Weights of a small mixture-of-experts language model, trained from scratch on English Wikipedia.
Training: a variant of SOAP for the experts, 589M tokens, 4497 steps.
Below are experts of layer 4 (counted from 0) of a mixture-of-experts language model. Rows are named router (the router's row for the expert), up (a neuron's input weights, with its number), down (a neuron's output weights, with its number) and show model dimensions 192-255. Each number is 500 + 40 x the weight over its row's rms, rounded and kept within 0 to 999. Numbers have three digits each.
After each expert's rows: a language model's description of what the expert responds to; "gets" lists some tokens that make up at least twice as much of what it gets as of all text. This comes from a sample of Wikipedia text that the model never trained on. Tokens count by the router's weight.

# expert 25
router:455560489457447545493493503495497478437470475574568586392467522504491447541424516494480519517479516488521481494485503497600498511455395544486492603507529542536575485559446444512479520424454517
up0:478538514469547537395474527498473533510486465553548516540489516516500580484483439497508502521461485455517509482401457459475516535522470473500472588479477546433531500508593551552503513524497490
down0:423567511526451476473521546520526520577443477476472507526511481554543535504454540466446441464522495482525512546512483586561486501526467488555507514537520608444495479514470471544495492507502511
up1:507447477512550498525447505538460500557465545502509594520488493526549530433505445509502460537498420535587487513429507448455521473474536568526495503480549488590490524466507509559487540494489439
down1:421498499525486473534497446469533486554516461452497498467488481475469544578492624488454458481504543543484573527430488531538518500553515524574482557530451479474450493520529532535535525513458418
up2:600514547536501432498497478502560531439457528531531434518573424467564545546574497514513547484478465503546426562455499485533516506462512443569508547487459481531541510508441519595527517533521464
down2:474511515448503499543565489517470558525567504452462598536521480503509530571500450455411482490438545508491530540439497511534473464457560462474545559474466567526493444501566535468532461497405506
up3:521463583450474475412535503438508534544453494553474506554547551541472527484459503509490506477490483490404519502502561560460446533547431436508556496511526504450461485476530444424530522463473391
down3:512445447565458504560512506533440539481509520525484526488636486506508510458485516463553498482520511510484486508472482463493517457491503459505519509489476537526534441501495499559524477513509496
up4:494496535492565545481526555543449486561549463452491449445551479502501489471462544527481525451518559520505645468447524511545495459463434487505474492540476498484484491546442546521495481519529430
down4:491457528528569508597545478453487524423451506507458545387493464464571491509528443502548508501511514482548473560552543561511507524522518498557521554510485450532508486485497529543455472470483555
up5:509525529528509467471429508392484528558580501587515537471509488498431514419500373555541479465522463476506525507471512452444535450451489511491512496439418464500538584573486537518485491478489536
down5:490494497475508453445506510429545483512463557463467454536488474575455578492472502470513484507474461472594500524507495548598455480485504585503503486508466506537437450498471519451527539527475496
up6:449481542554528502574458492583473553561513499477470484448547503508494513444410487495533536424468453476557479489472511590532414498509508510444560470500521555527487480541512465542459484540444537
down6:425475489489545518466481460514429477475484529493493514477510489475479503501461496478490482574482550445483577500490524483529513518493587476458441443497540571492516382497477496526488501556508499
Clause-ending punctuation and was. Sentence and clause ends (periods, commas, semicolons, colons, table bars) and the verbs was, were, been, became after the subject.
gets: ".", " |", ",", " was", "\n", ";"

# expert 0
router:440588534469526458474523551551562470553525491473574502506506513475520493505536530468553549467463525517495510500548605517534535474417495538456598499541497484480476463530559511494511496511508531
up0:510557458460524576470443468494485515565528482550493538489496497524558522453535418516472548510424473486488493530456509525474541601502507515577487569498502551474532544508510546548481534493475496
down0:466529478536469521453520501474506497514489477530524488512582491532513547459554469479467466472517505391455515518535474595576535543563509446553473502608581493548490462555483480552504493413544485
up1:488482448495557394485446506548501464517475520509497558527458508500550475449514413497522530532476469566504495470497421512466449430463490476492468513521555518555528510427521502437490485474560465
down1:428475480453538487481513513539538481473568524464474511517481526494413573573497493540531450472480503529501517430536544545508535527542482470502486510512452514474457455485522467516468575505421400
up2:540459453483514511480463541507610546460423511535564527488538488505574449536519481436559483450522461481468465580453447475532512460499524483563456508512498477550543477492460473500532427479492481
down2:463530410506446481608549489555516529524490503464463543576480531493511606485445433445420537457502525502532572583454496466489482456495574493528468477433491461522459523499577508464459470536455490
up3:460472531477471487456577536474567529477451460445441495529514551563491487525487497561553486434434519500449462515541508514481413523477476452531535526456514524555465511536521470454571512436439474
down3:511479460516492527563475547534539524562503536581537459466601484527515491452469515470438566533487534502482480470496485489477575494521452539508541461541543521479570492515500518510543448536457468
up4:521467491467551517483474529549482466564572399468508447482525478480455456458500551544470438495560466444506570465499492518471508477489470535475516505558446502453453440558523502537487470494511523
down4:439420555510463503534560447457588521456523463474486525452572457568506463495482500508519511499430424571524434555496501506451534491465530559497442532503471488480500477480568571492466457516410529
up5:497545533460504435553422473487515490470511513532543495464488499526476493471480494527564493499563482473536520475461509484498421450440430473533495479502463470553534462559501501473469476441469487
down5:506478484536467487545503519488520495542519552479514473579505498522506497555494482532521509601419454484491498523475539464540481460496507520527471528526471418528473469483478510419483551582422615
up6:443452515547508519582478465512475568614485589593494531407542583530496518502510484383450486397507535557458479542525506554487435533449530467486509490436513538593434510521534471475433473474475555
down6:521465505490494616422498468541462479491479504494459473496559537497456518518428516508508451551503547465475514579505548491514474509468527490500442455534494546494506442519430481589527564445513516
Verbs and word endings. Auxiliary and linking words like is, has, would, to, also, still, plus final pieces of names and words (Albrecht, Erebidae, Burgas).
gets: " to", "t", " is", "ly", "ia", "e"

# expert 23
router:473567497431519511497543577527492505480511448497520452446468500505514449483434464475510585500491461483479479543480508447466522477495535404497567486477515424449508471496517533478500515563483499
up0:463516539541534513509523479521451505546446461474559523562513535513500557517511476482465484515436525489487518454407504495494496517509494506577473526466483547458490520481619474545456533545508449
down0:545480502514493548457534504517492465537481529568476503458503527510576514417473493487562424481507487483520504537567457545576468548501511538554540486511546512529460535532473504528539431478526513
up1:496462493487585459535459570530520519548502481504525593490502525475519498444499477564494443520558507516609535460466548472484441435408504508520491531474561493588537501452501434490489469462552495
down1:504498475542508515496496546484565528466561484473487484560503450479462545562497494543488500466552560514507439520518515558487563518489521488533512532544458479480472484541449426542515503524459494
up2:556468516476459525444516549526544534454448502552566508563512458477528509505562545489506491525521543489542457547508464521520546495476524416562519453525440503534498453536485532566520522490494463
down2:503516448491471508535531492524486519530515486442470586499488573494474537487473477419426497457510404499464529503493482531449531489482545543424497499458460496514534456570568526450509476482446512
up3:463466579581519482488468519459502521452515517471522490527561534582517536488485505459491442459439486500509552497465557541476420524530466495508567532501492529486460441452491483405504527478485396
down3:496471473470521511509454494539561465474472501571472546486608497522509442439419468512393533435512479539516376437515495535480524465518426439428545517527542610440525525488485474527465456472497452
up4:484408523509509499527427477540505495545561493498465393471535460503451489522506551512467495422491521495508618436467521517485449466458459482446533487577491539463481394498528480521462437471534424
down4:502420515571486544544503536504540518488487448448511543437485511522486457467491504528521512442516550505554518529467494480447553516472488560559428522485521510521452502526558485565463448416465537
up5:437511494526477480522468504439509532468494480557553504530433471439448516465491463552532528484551531503512514514490569457463500516484405485482514527494466450518536520548444481518464372451439509
down5:524485485483509513429480520474490427541505539521514447546498553516510502491575433528515482475516459520520468490489543447586505512477515542526391493495548456501485499485441475448491553606491495
up6:447458524498515510534453518496484458535508548572494525440530527505523518531464609444469516442490513486530489476528497457421504541499489479520495472522563530537504440459542473481470467561403478
down6:489460476478590601514462423545506431464453546393509473492521523453451520487460482466431435547466549477532558525492493472501485493431561417454436457572480536521473483488427472525550506510477487
Articles, pronouns, endings. Sentence-level function words the, The, it, not, and word endings such as -ed, -ation, -ition completing verbs and nouns.
gets: " the", "ed", " it", " The", " not", " It"

# expert 26
router:507495529422557514433489444447512526499593482475547544444466474444491467492470511506531491462519508490426466507488463548512526502543394560521603554457515537487445475487517527493491511488530498
up0:496474520500537556492474440506464473541551462596525564480497484538518512507541450480445523510464496489518503490468550449487457515526466501510467599474499527445474557501563491524480559512491453
down0:539525518462574449421481524486397511584427491549474451481540454540535612463427489486516465435572476473492531530444496507575500505553522516518515523473555553555499532562480519515483552476521516
up1:555508473500494476509525520506522442537441556517532493524501520448567478486480490461444550531469482514527482495435475536432483429372442539463524481505502524552449498446478451493525478483457497
down1:499550503470488409477512542544534452532523578482494549548488484456407487473503550527457540464512532529514476435499521491477498599479465572560446539600506507489463533525510517550566544553422439
up2:597520515477463486481456518529481586430432514582581494630543409474530547550545508467523509459464496506544467556520506471463518485477530363568526502538527451498478492550502485513525469532496536
down2:515525482529448455474553472570425517529500485483454561533513541483497541406477371467426524453491525521441516419489502441514496477538529510492516568478438515502495486531527555432509515497493530
up3:460419488515484437403510548431482541558539450483438502531535540598460549441465525493525479449570475511494490512513586519506494542482404493586527547463503503535480460439520453421525503500411498
down3:536487482485505523537470461545505463469487542520547488502608505477473537480463474505419557448492539555526484524506482471563490521506422406490478518517474483455580540481504475493539437527494482
up4:503439550520558518521436540468508502591547468384522423444543488541469510450497527554503480506540480443486580526466488497541483469441499524438529467553405498503456428521452509510475497483515475
down4:511431501566508451470524509411447480459484449465489509519521513586560462511461505515534530525489497440587441545555472491482562508565524532579447419522487505496531478494538462533499453442487546
up5:478477507491492462538459503508492517513530464558567560477434495518486521496475502520501564517534496476561486525571471511475482465464441540523521592494452461532522468553441450558416423463467488
down5:550454481440513543541505450492489552521536535518491456534490461553484482492543543528515475506515519510495459514486503480525457503538501531510487400470465509539485542484441455430519513567496575
up6:500498499516487443606511459532495546567547570545557523452513574513548557552479556484561506477525455476524495538439528514527495524483477489551537504562542462555471486525492491479475473534502518
down6:508478527409551602457434441494480417476412552438505472455568489494450512522446547562428536548500522493444516542500489516494473531502550418529488429521532544482480481451488496525571547462525459
Inner pieces of proper names. Word-internal pieces and capitals after an opening parenthesis, as in Spa-ce, Asia-P-ac-ific, (A-pril, J-us-tice, plus country names.
gets: " ", ".", "it", "y", "re", "us"

# expert 31
router:487543534586434522535497558550446466469490506504500467630455491608488535518545510471480536506486515442434556522548538451541498491458558437561522510547490526509508511518428470484521541499457495
up0:492532487438527525502528522527444495524541460523530486528504519556503564477498457484508521513481477434502513539444562450487510596485515525529422504459514559417478511579580565520496545562444521
down0:482552502513434531437521507434461442489532490496481535462477486502594598482431499500474475401470452428526517528502435547607533511507492533522500496517488500502481570529462497515482541436521489
up1:528462518486555458562437513532438527537489533574528589535552474533529426476493515532465495541475421485492493503489523495437465451446517508463456464467574444567482511480475492528502543419519483
down1:504507520472504501523503486527519437482539521440500503439467538504463490603504552509463488471543488490504516525493501547533507495476510492542480584548455435483464540531497484528520499531456506
up2:593527548493501498512525564532522519459411512523561490537566508532622496519569514475557491475514466493490464512489480475558530473462524417548412484570416480554530501502452458532492519464535486
down2:475497508469479519529525516532463488542532545431425520530488571488499561515495504432413483507450474557475557433444467456426496519507543545450502503464500530508470511541551561469457442503459563
up3:496489490502490436427473559445484574516483492456507445542550474604490542489466558480550486492463454455451500500484599486514505514508450458520568510519508540527425512467516493458493471481431424
down3:531581428492493500579513505512512459517506491558486507517571517518509521456524517471411511431484556496512424481475512487496514457539461501487515474459542549449503505543518544524503404529523444
up4:534487588544549509497480558489486537577610505419442438508518505466464530493511547555548492463627546435467607549501488515499460494503471485469477538482475498489509460534472523526476458513441483
down4:466446505555534496496516544518533517453509440502462517446535470502545405489479457483535577533491471488505510528485503494389553547528523533556470510453520509461522528447558491515516404433468583
up5:488484496493486438488462483436498554460512524540552510491504500445434537425506443579466497481526524474513526423545447478443467504437498473494464509483488482526497493576464490519499434511525568
down5:503572530420437498482476490521488519519472505519426472524505521517506469547532566524554387556503529487471468568510488449570422495466477575483468517491525461550490486480447469467524555572441501
up6:478484548544494497492541461561487508534534538566562520417531591485562566469487634439502477493539523470477501518471538503494527437476478454449512483492539522586516467461525470517490449555488464
down6:513484518471501612434501415492495439466460531435493509529516518518432498510453483529498456517496545519504507525490495422555533496492611425528468483514499504490436446434455488512506577465515412
Inner pieces of long words. Middle and late fragments of long words, such as b in exhibition, ic in technician, ion in extension; also list, Association.
gets: "b", "g", "ic", "et", "in", "n"

# expert 16
router:495449521496514494478440487480494502454513530471492443503473520494561477508510471513531477509483481481503472514532401515503521538559555536535521419568498498472520448434465463507554514542519584
up0:535482483499577540444457488557477484588516457582473444529496455559523558509541458483501532515461487425473553551521482468476541524498453477558449523456508518486501512497576528553424505541526493
down0:466514483503452465453504545554460501580454530518483472487552482540543602522468512514491439433515466507482537519531483540485536530522481501482485451455515553473491527534416469524534478444527530
up1:538551508538526507504421445547512487481536491486515590568412493451525511413505469490463502492470507453510497495387490482500451515518485584499536495514530533561526496396484480509528507494517527
down1:468439511541521514541483540495488436488428519447532527504482495545458503566519529530444479441541448478489470515481492481496527515493538511514536566517415480471391415510498515530584509530488496
up2:547525531544521546492489587487531571429422507519565527526505443541547547578556538441506520527484455498486467597512442476507510504495517516548464552570515505531502523492503482531550458540467438
down2:464526473477486518506518444520452501511524533495448498511508548495486522471514406435412401424495504537472488456517492441462518473497613514570600468481479542471570463562543524505514471466424504
up3:497468530526487539445413522452550527469490406411471495525489497559504533468438527467495443486492445528471544498478563504485418460523456516551500558469501499495432451444477474401540495501448431
down3:503472511474462493549512540518524515484477508483512553506635502553502523435443510511453527427503543485471457527484466531482530502531461474492508494447532525472545482499531521460518423528508530
up4:557387494567540482518441524513538466569550451417494414483499425544432541481475497516502476398525505472461539504461469531477469426447460476501489482561455513478436473516502561519494505483517484
down4:457449485570471494516526554524539497472494438472478511403530480574480433501449505501502536529455544489528449508506491484443523505566459535553449538519497484506495531508558505538491469432501501
up5:410495454552463494497457498411475527486436481530583503456489461452480500418494456557538499505568527493462484492532477519447506510503437507478502445500474507509546476524473468496435382445482474
down5:505491550431488477449469497532511535502501552513445450585497500480480544549489560478502513564515523494483480538544532486551452437566489514543453535482485488503542515516445460488511535587474529
up6:503493564527506452534515412533480582521528562563548569481568566481529571428512538496503488447441475495472461561534540502518461542484461459497501484537543539534464468481511449466469508559440487
down6:533465514456551631490494471499564501480444494458489431566512531459476493450439490478536477567485521545465489468457494460513452499489569462463521454527535531601472455429431515550553518439544432
Verb and noun inflections. Final pieces completing a stem, such as ed in claimed, s in deems, ing in decreasing, l in Evil.
gets: "s", "ed", "k", "ing", "at", "l"

# expert 30
router:504540490521536519567509513546480505496499503527588540495527455497502482507461454521571448467490514532446472483503548507448543498492467552496447542503458407390486534465465537485512529477515522
up0:523523503504506527423438509513436467548473498475523499536555462512566551585460459499521559549449496480503507488434534458484552520462470516575469584445507574438574514525554521520444483585460516
down0:495474488540490497461546503457524447530498520562494524544564571554519514438443490450507437439427493432481520536482441558557537527513471544536505476519559514530431554615441493593531492454534471
up1:500467462513545498508509537515541549544477521530556562522465523440587478458485502465487541528496469489495506467458536509507413483506484552475565508457560507591483503472457458525515534466578462
down1:499509502467471472459435520480523533482553509477497513475484470502448520523535579496451490434575478543544525462508481566476452494600495534573472536522428472418418482517498552445523491564462467
up2:543539525536471573456558564506528566434453443570580463517551528498483517555525480443586491541440472445520452579525443499543527544512512466471538502482454499544542491475499450508494478490638454
down2:445527498503465513530533478528480502502534477470432553548496589515500500465490522444371487411530490477483589485478482481442482473504581538486521494407512524466541526510569526468510531498476481
up3:456476496513479500457539560411500518443506475443507520553515459527551576502493498493503490453460509476498531524459555503444465506498484497562581548505523503482462494493538497417555494531437459
down3:485491450427481510594474519527529454485458498495439569551569488506552478458445477478439537503482495496499449462487476545537537446477470461441537540491556484398513522502531493531533465522532541
up4:500434549554486496520458557573500428568570500437540444488530495460412453470442525527442489426495562470506582506434470558439499463492498476437516508544459502461481466464477467493505465495493487
down4:444466481546473486542557505514528503361511476459471575495522487486470458489459496531530563543483494503519459451522556508467529470566524550500499490463547428540584500504575484477467465448435447
up5:471502486512497451537473545389492515477498479544540488438486498466467463476505393590498564434537525491509480455502480496470530519479524529498466461519464473574475465497419450540442428533501540
down5:550553500450543500474517454481428529554506469440428489583478470504431561453526597474549444556451525464467465498471569471538451448528476562544517503474446517474509464473559474505512512479464531
up6:436446527563549439539461454530486566530479626559578523465541513498590547456493531489506498465508535483482505557449495498485437509511427497504535482525578530532460492508486474497463469524487512
down6:523455503445516559550482483502508435500453521490500465487487559489480474536438532464509498524501519468507532537504494496519529535550499502524464461515491536506542451486428440505575543455471466
Noun-ending suffixes. Word-final suffixes such as ent, ice, ist, ible, ville, and nouns like century, area, site, artist.
gets: "ent", "el", "on", "m", "om", "im"

# expert 4
router:457390501565519532568470400584514471482496453535498493451487534512451516510539486465525491468484536524520539537463478474540573508452499523401506492526500455430494450440506606522520441530490492
up0:461515470469581517459491533522449468513487470534518481542554521537509636474459496468454558556427488469506483515433458452514510535493465492522419542441523555443492509511562541522457557517557451
down0:449522476477481483453543484478504499503448446495461566489512541504508545474381454464557429443526489450483440507592574569563526523572518469504491495536507543479498531487417533537470465425515496
up1:530478472522528501523530497502497484578472469499492590537481535498532497490489481502507525513463500492560518468483524560463447441430483591484483567529545480538530454428516531571566491518479509
down1:487539551484534484489535511555531494531477515418488509494467488501470538590572554500502460483550538544523518500534545503519511511548500516504475512566510472464474516516475538548524440548423484
up2:544475516513465469502536560523500518511422522575563548550483469506551563536581545437529480498484457449519475556569481495519621532492569462627441522536504483564486453492533507561473397473523509
down2:473496489488490510544564494547452514527498502520409535540506562477488563436509459463449506512537510481501539483480568461502533491521551441449514520422515480529548521608570493466488486503429428
up3:485526609499515460454466520410525481470460462465490464514570530554444576467486502488468446467526526521445544470493566559460447539480451504506545511448542552512461475470464515466470416497398439
down3:423493487521501532548477496512540544541522563552487564535558542513508506458476530488455493411481496484457491509493445532537531500553464535434564519518544503461565501457578543551476423537481480
up4:525410573532512521481480519543541438526540462436510429566497503540473557491485566545480513470451510458475594468426526499524494482497446491463466490638518515442432444477537496513489488459538427
down4:543458523537568492502560497493520423432516418472511515450508539553507466493479480559519527449477516466512483546490495427466533475537498581559471454539561435490456468519587486527501485453436478
up5:452457537501496451445409473471473526470486549530545480462532505508426499436500417541548507498542478467501573522546485490413465478433409488480477511551455463510523491539440481459480452497470456
down5:515535467485521474467518499511512425559544544477500432525506465528472568570480509504480366592495463496560502503447517482491491459534458505528448450522487435501494465478511486531469565580435478
up6:464448545564523504520549465547428553559471532519543505506521569508538530454434534491488504473470558480511540530470533515525442499404516439506519483529482509581577551483512478519478451566491521
down6:499444463501538585437417440473437448512494495493454542465464550470435548480411464522480462542515521499486520475467545466521507469516541425441402465462493515472537461483426470524550513513530516
Time prepositions and date numbers. Temporal words such as after, at, when, until, before, since, the day number in dates like October 1, and starts of capitalized names.
gets: " ", " for", " at", " Ma", " O", " after"

# expert 28
router:505664524493439514515506452563512485496505487451508491511517537542470470506497547488535463551460521513484463541504547504501543497270538389555476561496546466515463441536483476529499471479472550
up14:499438502554510582465467504521525474467508482446589566504487540534584515594438477522441531476419479512491541495552470476552546474477515431535506490474561491460534546494508510478480510538479497
down14:593527480458506497432452511535497466560468516454525494467454520547443555522473504474561498536514525483512477543551528554511470494443420499483561490566524478495525482466522498504438483581487519
up15:530466525485528486536518493490506527451442511482568468550517565462454463543445443500549486500492574534457504538476559535439519466553541452483466487495461519599438502505487538536581531517511473
down15:542456526526449445519524462467502471526598512504473499464511472509531585543576520436499439495518474433546549567501550505527495545445508513501443478529464524535516522441499458517466473491464506
up16:493539535533461518504496532568482505500480539472610516450489542497497486438506490497462486515525489485488569505491530555474470503486493510556537496582464556460542516480512528509494552454471528
down16:496468531449495562488498436515535462522425491524458390504506479420541457551493613479442502551508467504517522460618548513543447445500494490554523555475470495500568526483565466487494509524525500
up17:526538466517458569557470546525485563536514460523518482473526492518455548437460544493509474531527523533446467513487547482462495465446525484464447479457558578518497546442524506556573471638551484
down17:522457473523548511547608412503525480505520518469475448597528588523496470479443524448495530452443588488458489513470502511515449536476551563425538498491465514462573476472510503580537483505460480
up18:477562534432477562451545475469555528494435513506483486517447552508447489429536546589499521464536535451454496462427509480522546557553447464561490538545472535479484493506557535522426543469576555
down18:435484464455562500444515577434525526511497502505441515471449409525477459522507519504460406500488509528514431514515465552505500509501490559548488464456524534476488474503457509494490539523496434
up19:554569475435443482471536482520406420494549475518494528534474504539513522533470527515454428512508475598503524488497559480507597510526453488466512470496521537533547497524534517491520491504536464
down19:558517503506548471486533496492496431531446457424444539495498516526475465489523421475487561565562512459504501582484515526539506524415460492469494517474513497519540450509530485460472484523521556
up20:502506504558439472505437444476422529419543490478547514505574535520511453493447484543476511486455493442512499463518521477546486481471472504531503579475428480498526492550492531511483422513526483
down20:498440501556481494499519491458558446555559556504530575444486422528485618526553482525513455521466539502488529511456550504509539521516505508556553486500518460514570473480558562541494528555496476
Coordinating conjunctions. Linking words and, but, or, to, in, However, often joining list items or clauses, as in Company and the Royal.
gets: " and", " to", " in", " In", " T", " but"

# expert 13
router:481606495456474548425527504534502542518413534526484517548466477499538505459529536429555520577499493493490520424522505556522455454473476524522472482543516532410465544515491507520511541526470404
up0:556566542493512569488524453494422502524503437558549493512497517501588597503513523506476493517440523509468477521409518422453544513512489522536474573473454574472538526547537534496474530501491517
down0:509488501524461518497513490458423487499535497490470553486565431532556550436465477491482463440491450453499497506488529518553550521493530494508495503553521574491501493546482542507514520474520499
up1:449491439463577483572448507499425495530502506541519474480467458488495509369547492474451488507476478478534519464477505509473478439457572575463464493531533484531504566499435454560506484480510505
down1:482480526477558461540447514493499515541470522560473489539453528527381516546525592549481481452516530484463517517507510491532501524546506499511454537520450473424446450534526516559548572530442473
up2:583491535486464506495492531500516552420455521558551452564490509463531523551610567442542481583453505489529496545488508487535537465431559403604464499561503519493531512561465420513447502520484450
down2:462557479524518564541542455587465533487520533529424502546485581536513544483509472403428498438517503510469505518448522481434454492439520491513509542397524590565519508542559534483498455510478407
up3:518515529461512439493485498455471537468518438474476465523542561530491535482478492487504455474524514471527546487434559536484458514490448467497545470523514503510458519523503492389535509525439455
down3:494476448479504518558496543503540428512543536561468466495586481420508505454472551475433542474483508535472473492502454494486478497532416504531528512501517487528518553503537470586505432509484498
up4:507444541513509521483430484572417480616581394459403448491563463507452444497522528522455483455460523447460530509441488504479472434444466549501512493561472517430452489461424524453487449495470499
down4:512416487513486525563614472447517493424515475457492581499521470528453538468464450489612490500473507481543530506489470495478546515514553598570496528497507484540448543537555516565459490469432526
up5:448476461507500459518505478422484501501536522580506437440459511446470479449431468568462480470495488521553462509514504409392465481399483510483525441514441523567483510507457491552440392461462531
down5:473482531432466441512494509489489484513511582501481479580550600497458480523517555490496392516534490478519449498450519500550485521405509523491415456531483467497497497495551384525557492563423511
up6:515485585540472489575518509542489492497497542551536535506545559497552577476463541464479560414497397468506480569542505511501510434476493437513514505500472537523496502472497478501447507617510482
down6:508473558492497594466503464471533432439529550476503541475523533491426504441493511496525441512494583469456513548480508440515485496547559438511484457545519513522451409494497467499555461500559452
Articles and relative pronouns. Determiners and clause openers the, a, an, which, that, where, usually after a preposition or comma, as in member of the, on which.
gets: " the", " a", " The", " with", " that", " an"

# expert 29
router:526402477426442459512528491445457504436521493478434516485505450513511459446466447469478495530490513518565557549429478505554447527468525517424523437541488478487569429465508484523511502460453470
up0:501526476521557557501477450500437490539533461578540497558511457491546569553529452431535477548401453510506478531469523453537452538519511558575429533500472510437530508547598555590476483486451471
down0:523519550507461531478450524473542479515500564515581466471523542464554544472447553446500459478501492434470514453514511601578533463569561563459489488480484494511561603590507530543500485523540566
up1:476523544529544441519473490480470547532550562512543578514441480432524478429501500486565487504533524533523497413435517470449414491509484526495471481502514469547537568474499482474573467445517521
down1:494500541502518534454516535508500504514566513521476539566487465471443525550535520563497470467608543495455519474526504557504480485507461543522531513536441502426446392541486550502517504561467507
up2:551478491495446466465532565475483538485429532535548457533542416567555529552554551473548513503474493525509472536473506483535507422491556446539455495493456508574554490487503488525462500470536462
down2:541518528528522564550493436549445510552478424514434546526551561467507528480475455436429508425518528437454615499492524502453519493505472529504483526499526503491558541459562517476509464491483491
up3:492514533536506522462504525489501516456470434484455477555518552504508499401468540479489436505452495533469472521456592483472439513442451497511520449504458527521442516514518489486532494462434459
down3:500475472518491509556501550493522480514515470559548516545600480474518515428450472488440536473405475460515469525451463564486539515534428499470478552532560493429500540475563533529504411515490510
up4:521434530459508502495466525552486511598597503448381448473505464497424484434508501523526466418527504489440538467472577532544492488460519476431522484563464456456486454488459513517512446539485500
down4:468468499547566526496536545499461496454482486493520572492526506565538532470448504516519502510482490547553492555458491458442514474490581546558502478461482535554491506530524479554523472444414512
up5:477506529488447439535445536460511456517450557556574558427482528485476500466476456533496479473540545460512512497555479482427434513440442534478537486500485488520547476549485528476441410449458487
down5:488576489480461542462475514515486527505555566521503441577523455516504503539552584510505434497491472479560440523532476510497452526424481550574481580448532486551469499490467438533481514588442518
up6:479520501541527489561480481569477576529516514515579575475531596474479486491466522474484477435504497543494490531519496466541499537469502516521532488497511542582511492514504450404475488551442505
down6:507459516453508543477524415526466446488523540499452449461482512543461522505394519493482488508527493514508474535499477432540511496483541400516418467530508483529491510485411494507525547477448455
Verb inflections, past verbs. Past-tense and inflectional endings -s, -ed, -ing completing verbs like star-red, follow-ed, plus verbs like played, served, received.
gets: "s", "ed", " |", "ing", ")", " as"

# expert 8
router:521612550515522518515503540548557558537480543564479530444510519512518503549474474531414479520500472468507544536489493458557465453526532419445519498424466529520558545469477529518518561469518546
up0:528529447423571508485479501478456523608478502496499492545495493509527606512468499478492507517453535499468506500442504504447479616459464536594410588508512550450563548539553501504494447568462526
down0:505525446528492521422489577481506435448496507482440566484528486569604574465471527398549396392501523509499547536560534578531504530520503455471496543533515494462507570526439549517538432439515506
up1:521497455506547464510432476530427497571439463481515489545485463506543495438498463465501460466436500499525479509440572523449452449497491571490481467491524521542514482481483437532442499492503495
down1:561476532510510445508513539510538516516612470466482462549474478488404541519560562571501509449548456502501450465523495586462485551510488552546516537542415493501413521482546542541508510544453445
up2:579506480499442493510541497513549525523479517534505490539468432522535527588543479495542570455477472467557485526463535484499434486484513434613501492565497418474492442507494484573503495485514505
down2:466494477506482570588506475514489546452530437436475558549450532491485566442452498438449545502464514510441519492434508455475475479504566535494498527460487520539524504550523518460490520479443448
up3:458511544511478488399520512478471525475493451528535553463525512588468517510523506500529490514445525518484543513430586504518536474495441464487531518503517523556452563489448444469577510458389478
down3:552535488457457510482488526560483417466531529578507486500576505459517497475450512416457562504517507509509461562509499491487448468498465483481517609500524477472517492519523497514521424492547546
up4:509403529547543541531476552541493495531546541445519489475522455494477502446473498588481449463539554436473619521481429548521468451481514526445475463566527516419540414458497513524439482490485395
down4:440512482535485498567470523466534441518457469466506528421499517558510532411508464501536539501527558539481463533495472495439599475551505540502514477491526476497556512509536464529512463490467526
up5:429509493550474435505463571445522548494462487551515488464469552462442530464426492595511470513587494469578463484513455511453482492470461528505487482496465446549511541551446499527451406442473564
down5:512488496494444486479495496548515462526510616532439423561564477509529530484538511505441478515445473459536483568533549552611509574514440526573460529536503459484471460474508423498507577541489480
up6:490493539537512503640511529608471508497484531517506481495514474512524544417438532471509464443450502497544495478447571493503455524482506518471483449496542575549484454429550491515451445488418490
down6:525499470485553587420526484534441510542521613473499524440521509479497470502514481508508442523497517512511522512549565475525510461435558427435521423458506522527511463479519514540521546538530518
Commas and parentheses. Commas after sentence-opening words or places, opening parentheses before years or percentages such as (19, and empty table-cell pipes.
gets: ",", " (", " |", ";", " G", " (19"